Below are experts of layer 7 (counted from 0) of a mixture-of-experts language model. Rows are named router (the router's row for the expert), up (a neuron's input weights, with its number) and show model dimensions 192-383. Each number is 500 + 50 x the weight over its row's rms, rounded and kept within 0 to 999. Numbers have three digits each.
Before each expert's rows: a language model's description of what the expert responds to. This comes from a sample of Wikipedia text that the model never trained on.

# expert 19
It responds to: Periods, commas and paragraph breaks ending clauses, and conjunctions opening new ones, such as that, which, because, when, but.
router:499516474541540509439570404526547395474484431439494483483484511563417525448535506411446603508483581507492486528547487415464414603504463461399531501568459494517431541474475551572525518534528546448446507503435510516526472511490570458480489539507525558438494448535536571481462566451516484562510502538530553496525407522535510407475495561487526529448423453476507401549518468494473492517463534439500562500514591528430560481462465492493470548489459473531469463417527460539578455437388522381519619598582512435536523578527563529403488491446512416575559565475531490523513474513459416441
up0:401492506504467383465465473410449568349495487444530511421647485434455566486514382503512516499529387484447481541507486482408546539525508491472501498582452489456535505542547424511570500460491528490484524543534550507578466483546545587591506477504503555463541489503460510542477519565533520512486481463531643520556517449536543484494515479605396511547427489468516505355460569513533451505558505466571470518512524531499493515471485524419513538571448520511524440505465497366434571477407538529455524523527551507529489548565430526436539558457533497513414497524493422588434496523493476462

# expert 1
It responds to: Prepositions in running prose that introduce a noun phrase or year, such as of, in, for, with, during, against.
router:504480482428510448488500533544428543553437549426501558470437600458583466601519604511484592492425418499447464474516456537573560438400469446387505523486458443491552521496517486538446455482450460455477579479458498504464447519561518552510511566453499513546489489479537527477443526559524479471483553597488521490426501529530438535425427498416555492480510552452504526397513394522515523505538566505510527466454543487493549469427476490520546572528448566479498566469558461543398518478487457466571448512464528532579548535510496486490482534551532367496526539497478518596530573476467505438
up0:444502482568457482516540502448569460513464602588527508516511591455449509528509479565463472480522501547520487517533521499498472586453536503492398449512480539463535436484452582489474549464472501438465476513549384411541491475548582507480483534413580542460633492523571483564503525542470589481493469446601476397489553572458537483487435540488500517412461531454515545530458443497501491470479550542498595526444495461477563544504438557582423410583658480439495493571550481540458470454449570409454588602509508511501516526546511477480566561519498527561548439505504486316495444447530530586

# expert 17
It responds to: Auxiliaries, main verbs and subject pronouns in narrative clauses, such as was, would, had, he, They, became, kept.
router:567517444496466545485570481506478511471482541544476512532608502493494483482423512423503481551463437507495572502477565411436538523505481508395640447504501525558458505387501476490403458483535442490553533544510538482527538534539520537545501530431439627426623571386519522462547572512549504515514530489463526381411585428497503511459451532568427475466573574511560432572491437548576531609444505534540456498530547520464492467555413497523460450431487526476461516479457486460484429421561576426463412515463552460538468478524499455514612542486476547537520453446468519451350543541505440457
up0:413504469482514567369459445520439437507442535539502441550480430452423545477577547614492548527581514497469527492512513573437437604491503513448533532435487531474511412510459389404472394487523545468558420522513464454539486568467508416536519560472493490458484431647447378468566517572551459492588509494475524546475451531501440480375469533551558492507545504479529464453517450521494571552528529479583481504455538492482554415510478489474597437554440473445547541528549442514449512416517519563480579529529531595529539452516433461509532457484501528469432535575472428486466541555482470477

# expert 20
It responds to: Final pieces of personal names and surnames, such as -ley, -ton, Smith, Lee, Barks-dale, Barb-osa, S-later.
router:462494450516415433466483457589571483524475465540511558498548527467556503561513489593550478444468442484473462441482505491459502499547447480515587396446470526493565480592502509452533595519402479519483449636609594480493542370470550591511441499487480509489498512534516522409595518469517513544495401442505518490464511505462529522530549538502451506486504494516532537540409529549579461482495468465512521487523462532545566458449499509458456459466477530624444421524505582441447516422378510525477536452457533498457461497453571539520447472541630386542494456518504605510518457600524531498
up0:502551495488495511464558494446553411528450458586515486486546490601442500527494454521609449467444465424494483490508387435550511389373535482498625538510453526547491570364537462636520497386503539527484616504543438506564413542434475584487472499567505438497361425418484436484519417561416502529406500503512512548469517481617505581474429519483538523518445533444480497595567473503506478497513458497475486544473508506532408508523514499508503515518489508436469518512617448475571487573519414443514507565527488475498540515494477501440561448501495478512437530486507396497508434453526437430

# expert 6
It responds to: Last pieces of a word or title closing a noun phrase before punctuation, such as album, player, village, station, -ons, -ics.
router:536489580517535440379508464515662511444540422501498455526495428431513450473544491573565487550451483441494542496492512527456474562487600514496551433451481517519423528402457554537546529572460433480545506473564514534489454440511489463517428438472517426518429398493596568414437392445478495467475515566439481472480436495507560559526492490462447510499436431498488488442445400603453599507553413545557453526437431443490522502540486478494509506464502460561370466529536568543493546405511491533439530520528466571489565430496521436482467513474555510498422502513486507514520461593467635511
up0:459543493499489482507528494360493484518447419413451542560541471489576447491513576441396452495553468524529605453507518460539510483435529489390404472508485524491439467498481423515436468478439499554553519448484423492474521486494431475488520515527544468539586496520475477493511477541501434527584501414509469428555607417529438535539486530541497500503526461524459502529439502506522436479493536499580507499541459576501494606507439462517500474498598528607480395481583510530638511535528552523506490488462468476438447486496535482458533510571594552492492470499469496492554514506458499460

# expert 9
It responds to: Mid-word fragments of rare Latin species names, place names and drug names, such as pacifica, heudeloti, viviparous, Zolbetuximab, plus commas.
router:546560583614512483568436500559528425498531456437530461567453471446557537471521470517568479583547577529481436532492413463580510562529415465542488575487403605530495502522533504467539580558550426532534538487473589477413525446491461502479518488554562426574467527560382426490544566561505513515552466460506499457522540429466541541528560483519505452485462437545528477481485547508445463458506481445423491487478494380495492506608468512543470460507569486558545422521558528540442493468447459409502602481508481578435523430563574426482481533588519543515506424434541576539554509620440514578
up0:523489453488472485527570483519473500527532485566498424516531512413487435508567456444514605524594502447549496492566447544501604520516490488472518416494449452504432511515508491591450551524526469529473521456403445456443530541515444503458512521476466552491461456431446441421453513479481528574524528516554485598444477528550569533552503536581498516491469425517429457436490529529431516564487495378443558514509403539542454504575523508493576541576569510502610549505574566556433485478442522555500541552481487466533445446491539494557529421490518479493575617455577552618497464462506487454

# expert 23
It responds to: The article the or The, month names before years, and dashes or pipes starting list or table lines, like Time zone, career spans.
router:511485412483453430570593459493436496513458527442414663461457516459543420513445480528541428532506531516535523456472489500532456452527520562504422486487549486501520566511514470549576509457557608505524525517520551484497516541511602447472570411535578546512612627486411520564640540464538479505463512576495477538544524394554414486443502543530463537472486518426480490443457573459486501513520560421481435521482530476516497616479507466531447421525505507399455534581544543478547523604509452505457487449489548489479508501537540556486569459567505418488576495486539566527411568530540528500
up0:480462461477487437523526538448540322502501494506489481441444502461523481513493514495472401601432496570497519481452452495413547506520515488515457509466568541563500543623430551582477485554566507483527530517510521461426597562529458526492483418522522550518474537503468571472473551489495499536511447479454535399365550458542558547480406529422417408451521468495541497486518504496498476456456511477511566490537544450519468576517463588514567550397499591474497411520511519551514515528441388485550480512527540542524501561493571483550439517473571475431441500480512597612545565519503462447

# expert 7
It responds to: Tokens opening table rows, headings and list items, plus common given names such as John, William, Charles, and election-table words like Votes, Candidate.
router:342434471471611548493511505594458529587441439477470488427531514446512504539449523385502457452510545535521502477512542466573478445521473468485440458544543546519423436570565547541459482582475501479490495532553492406528431491408510499385537532463489481592510500555431576465523489585466600550553561462427498476548466536500502454514470527433481454495503507489469474522504505480509496577550564475504462585512475561573565508540579458480478449450567509525537464429466471466543572469487528543521488500418409456455495542530481468528534524592513437504475575574540532440534512451464507517
up0:437516568436425488467469531447528377535437513496539454563541504480518349451582501472470501502448488471514526544428559513463488491614592463508504514500537543421601421479533497648523547533522479523542387517451429465598450602418382594567473543488450502545470419576470507538485427409473481555553443527499468567520412545478451467513457484472433466517507499475535476447592448427473515583566446464463428527563536446411581478528483520504464545532471542481567454434569528437511477576598440441445514569466534438464508451545456556465540418456522503532452476454541422464533516457635550469

# expert 3
It responds to: Line breaks, closing table pipes, closing brackets, sentence-final periods and heading equals signs that end a row, sentence or section title.
router:464463485487476471595543544441445466496542445540478495495477495520499536491530458569444551479580416493507468533486531549472572489515582489443438540402651526496476467437508539458467461497545452533522511415496450547417381410512535532497577360513500385493499453511601527540491600492501529443446433446469410549447503309530468484574478527561541484494405507529484474455536492496517511624555379473541625454487573485514459433595568490460424475500400437490528532582554472547551507585535504433518549513411576455480562512485502523533475475490402523457550411478408449474480463514594487479
up0:452544444580441528533492457487526554492484528514455418575466540593478499479516447505510547482507561496437454454489516511499534493489517504454426462539515483558429500504498567493536587614500498472529458449467478557457549464484603394487442523592650597513540479458476537430483554396476429547468510476572572421479573558539497449498435509545549490480533505545567480481466484621562504481544490559534491477472521460585541512436527427517537466461484365509432472562561481530485520432514540522518481551501526613496540550380602533478578427451461470410548430523436395438498495528621416488

# expert 15
It responds to: Single digits and short numbers inside years, dates, times, scores and coordinates, such as 2014, 18:03:45, 13/0/29.
router:473523475434463543564548447527554519584441513438558463418460376514449480530540479497448423518510567542539503477520490553493396516528585615553543531400496487529465466509507415485519474510529516552525534401555451587455502542527369427487424383551535520594454457486473529511450506491482512443446470485561506601469455485583532496541508538536555521543493472512490486464541404540463521461450520523452457595471440507428510574424499463508631468511466460517512512529454569469552563515459488526480528531481496456432414467494468391444539471457397501558562489499520468473524560636498585519
up0:567541584514467457396519446511471534532471559446528463444521429493509425534470536501415560530474567490543499566583395547412488553488687593429559522448519480517482484506442476526532499502486530452466556422481449473505403455452409547474475534459500384457473526576406510546453440551443554535460516564498565563429501438501407534517409498547480452611478540515419504556562490437525502465497476548516498550473482454473632542495496430462478456373505411472453603491496580417524466495461524496383514487545477490437446501515571457553501496474530518395545517430532488528544413445462545480

# expert 13
It responds to: First pieces of longer lowercase words, often prefixes like dis, non, sub, pre, re, as in recuperate, decapitated, alarm.
router:501521558409459501414484597498556533439459464499530468485498506460375446507492513454515494600633539494443500564501411517420450541450401505458528571572554532503515470456478470478487499482529456465446539507490435570535531517480423542505514454471510505464469521562540479540521555495498475489556438592557551507482535491502524539517410499464551459515530577522478530516632567509492473457508518497471456466489498479472457557497553498567605597462479465432412559483391598526531446566483591543478537515534494543522524504405421376470572533511410552428462511529481443456488483403495490446
up0:562487514523499566434501500512438536460406508522462552477557454483436499492446417456488528480534415596568531579485435497465480478424532462506548622507538558449416369485502482573464539493497496384540509542498479529611531558455486499476511472494443563500435491449371494579474516506500460519429515488467509526458558530595466461496512471591482482518359461482500463537449491530467512527555522530539493514484439513487518528566634536503439544466470542513422533456533548473559464422514594471474436551541507505450511595508447520464564483454483502480411524505519560514476429453597503479

# expert 10
It responds to: Articles, possessives and quantifiers opening a noun phrase, such as a, the, his, another, both, same, first.
router:397502571415513574438499553549433506449540558510540494573501423460531484439389450558535514492557500520555471478486497489464529488517497555531436545603545472561555465505480385470588496505451507492503483538518492424546562496534529558567540598524519525485474552552476415603585461469453440479576422450507540548510459443474483508488418403479450447494511535481453529521474584500529512447520527429416459517518485518473553539470458478453542538526408479427619472541449402576503445521496486444526539474469436507563549612445533526501579509480448490383535577510453444425517532486429454533
up0:462478533496502394489489477637519486479525460472608506387451472489548477514551476542486451613589529464522521410601556452470478520507523480490541436533531497394531526470438539367437518575538584413534509556475437554413485545486408405467515511501585500509494491481461566395566546488448541523474430444542543559471461556467426568538409553508472556579446430475505511458481487471465468524477488597491525584483410506571573427489601538489551534495468516524435412477505505425497606485468556448424404382512549498494576507456505514533476559354496510462548493433416462546508450580512508510

# expert 22
It responds to: Modifiers in organization and political names, such as National, American, British, University, County, colonial, Democratic.
router:438456466643499529532517552483459494416478627539512497435529504479490527458486509504499521499459432502548588549454503554487478501507492494527520431523446462498464505477437555498503497439518518531526410419512508506510508521445546472460446517462525444459441501606518458498366516400431489492509531570458533542592549550523461523479512436576401547453480493538417511485463506502455441603575462548461571549488462506550485444477517511455495477552536439459489602446426478548478477521643414537520376526431486623441470450364527558481495425487593540426494561502533451502501500438481585483
up0:457520531483478509459502509544533520547465555457482458492559458445548524501631501590444491517357420528493544519519527476439452498556480470500577488545481492513444528531482492495486434487479474466533606561498518476406464490620468460529486507509506561454415460481597570504475514482624467462505455566531588469442465439556534570413496551561533405483518444509389546557492496472503641645417495600541524507551512435527487470397493538496583500457450546490511470483535450567542460519423379472466444594563516515563394560538596553459481509384530459594526517516494516546503450546468517460

# expert 0
It responds to: Prepositions linking a noun to a place or set (in, of, along, near, within), plus numbers, degree, minute and second marks in coordinates.
router:536455569638531410485541409444442441544395487515582463551519551581504495536513596431387513420558570582540505539587537519608549507491521471568531520385501560512492519567557541457542563470467595467386469415517510483488476576465534464599420499496506439496509482462478426480454563478477451513457581542517440488542482486506416518556517455569505497489457497517482503527541500422482525518479528455444455435424519504565485468540593494383537503532521550552519462458491456427502459482560502570568543496605499485489534508466491441505515478473439551540429607457481459534529516478507444501
up0:513460591483503483590484557448482475495454546496534439536419440512484519504487510470536578521562464503484480468482476543551517480540577533459481468440432425441499540434595560485457498439538408460401461466468553543428550575522529467542603532482417440530507509470502567533533574529525557603485467550470476484480436583454447545544489526395447587537476489469568576535483470484442478608508469452513437526450435423525460449505535499518455436576546496506559502481508497587522445508511520461563488482477451484429570538497610474536491525356485520545467477401419471514570490586420478469

# expert 12
It responds to: First three digits of years like 197, 201 before the final digit, plus commas in running text and possessive apostrophes.
router:574516489452592496419500519490575520405507580448493517500523580471462489489483421504467455432481462477477451553522494455469419441446486460455442568516456505454583536531489520493493457479541472487615568463460557534479532531545504467492521522449497529553602484557470519534545513399502484509396495442447590511578520558379498514525498446550434573538484436503495554477534424554500578475492570556375456551477400492489641481439451505552473584528621445572591532411557491433429553449496539484492450492460481605450507484542557500509501487441450628520477454559371471498433450456519497524
up0:441506566496446541390447543579455518555344442498483470547426546407483474557536534582518516502513515552525531467573434476586544416485420454418486565512588553535517475478563536492485500520575480491512436460529486534547530437528564476488420541538533522499445540470383457522526551483586656524427509449421447470444474489569488517610558537553488611518448554596412540528507512526420467514522442442521489470489481451458526611558469486504470423475554481538489532483559610529446544430478507484479539437561431510509508443487533490506512439571459562507541531511513498502511466480459449465

# expert 4
It responds to: Commas and dashes after place names or dates, and country or city names such as United States, New, Los, Washington.
router:544522567579392582549444503484461394426572529491463462449422460514453575542520487523502500463494478559482373571465467502424536546559505513558395507489414576439519509438499606578422527509473526527549434488549472444525514502499492471512475454548542440473480620479513421486482521477597530556525517438491444480484482537434508470482611629531568549532526402536525376419547494535530491505480473482463516526549514413477495416419503540475468385543600461428541445509544449564470620553521455620505507603476545469506458567454535620509512507486536458555543476461479526543522567516594450494
up0:439458421593484546506446496486441511487511537458436532480534494549545548495545515466454480595446522464522527529484474517566562497532537537568455562476490550532511527489558423572468454472535471493472568449458622530550578536475579508510541457398528426539466481563603475465420498504519395567402468444562469531484519536547574508407519576461538462544466510464450469531533485535533518496560459470448539530568475372466460535535488531457604588483575504413513367534503526498425483565552498511604508510486536507486485571476509594462467493514628476417458566546436533520541462426490545443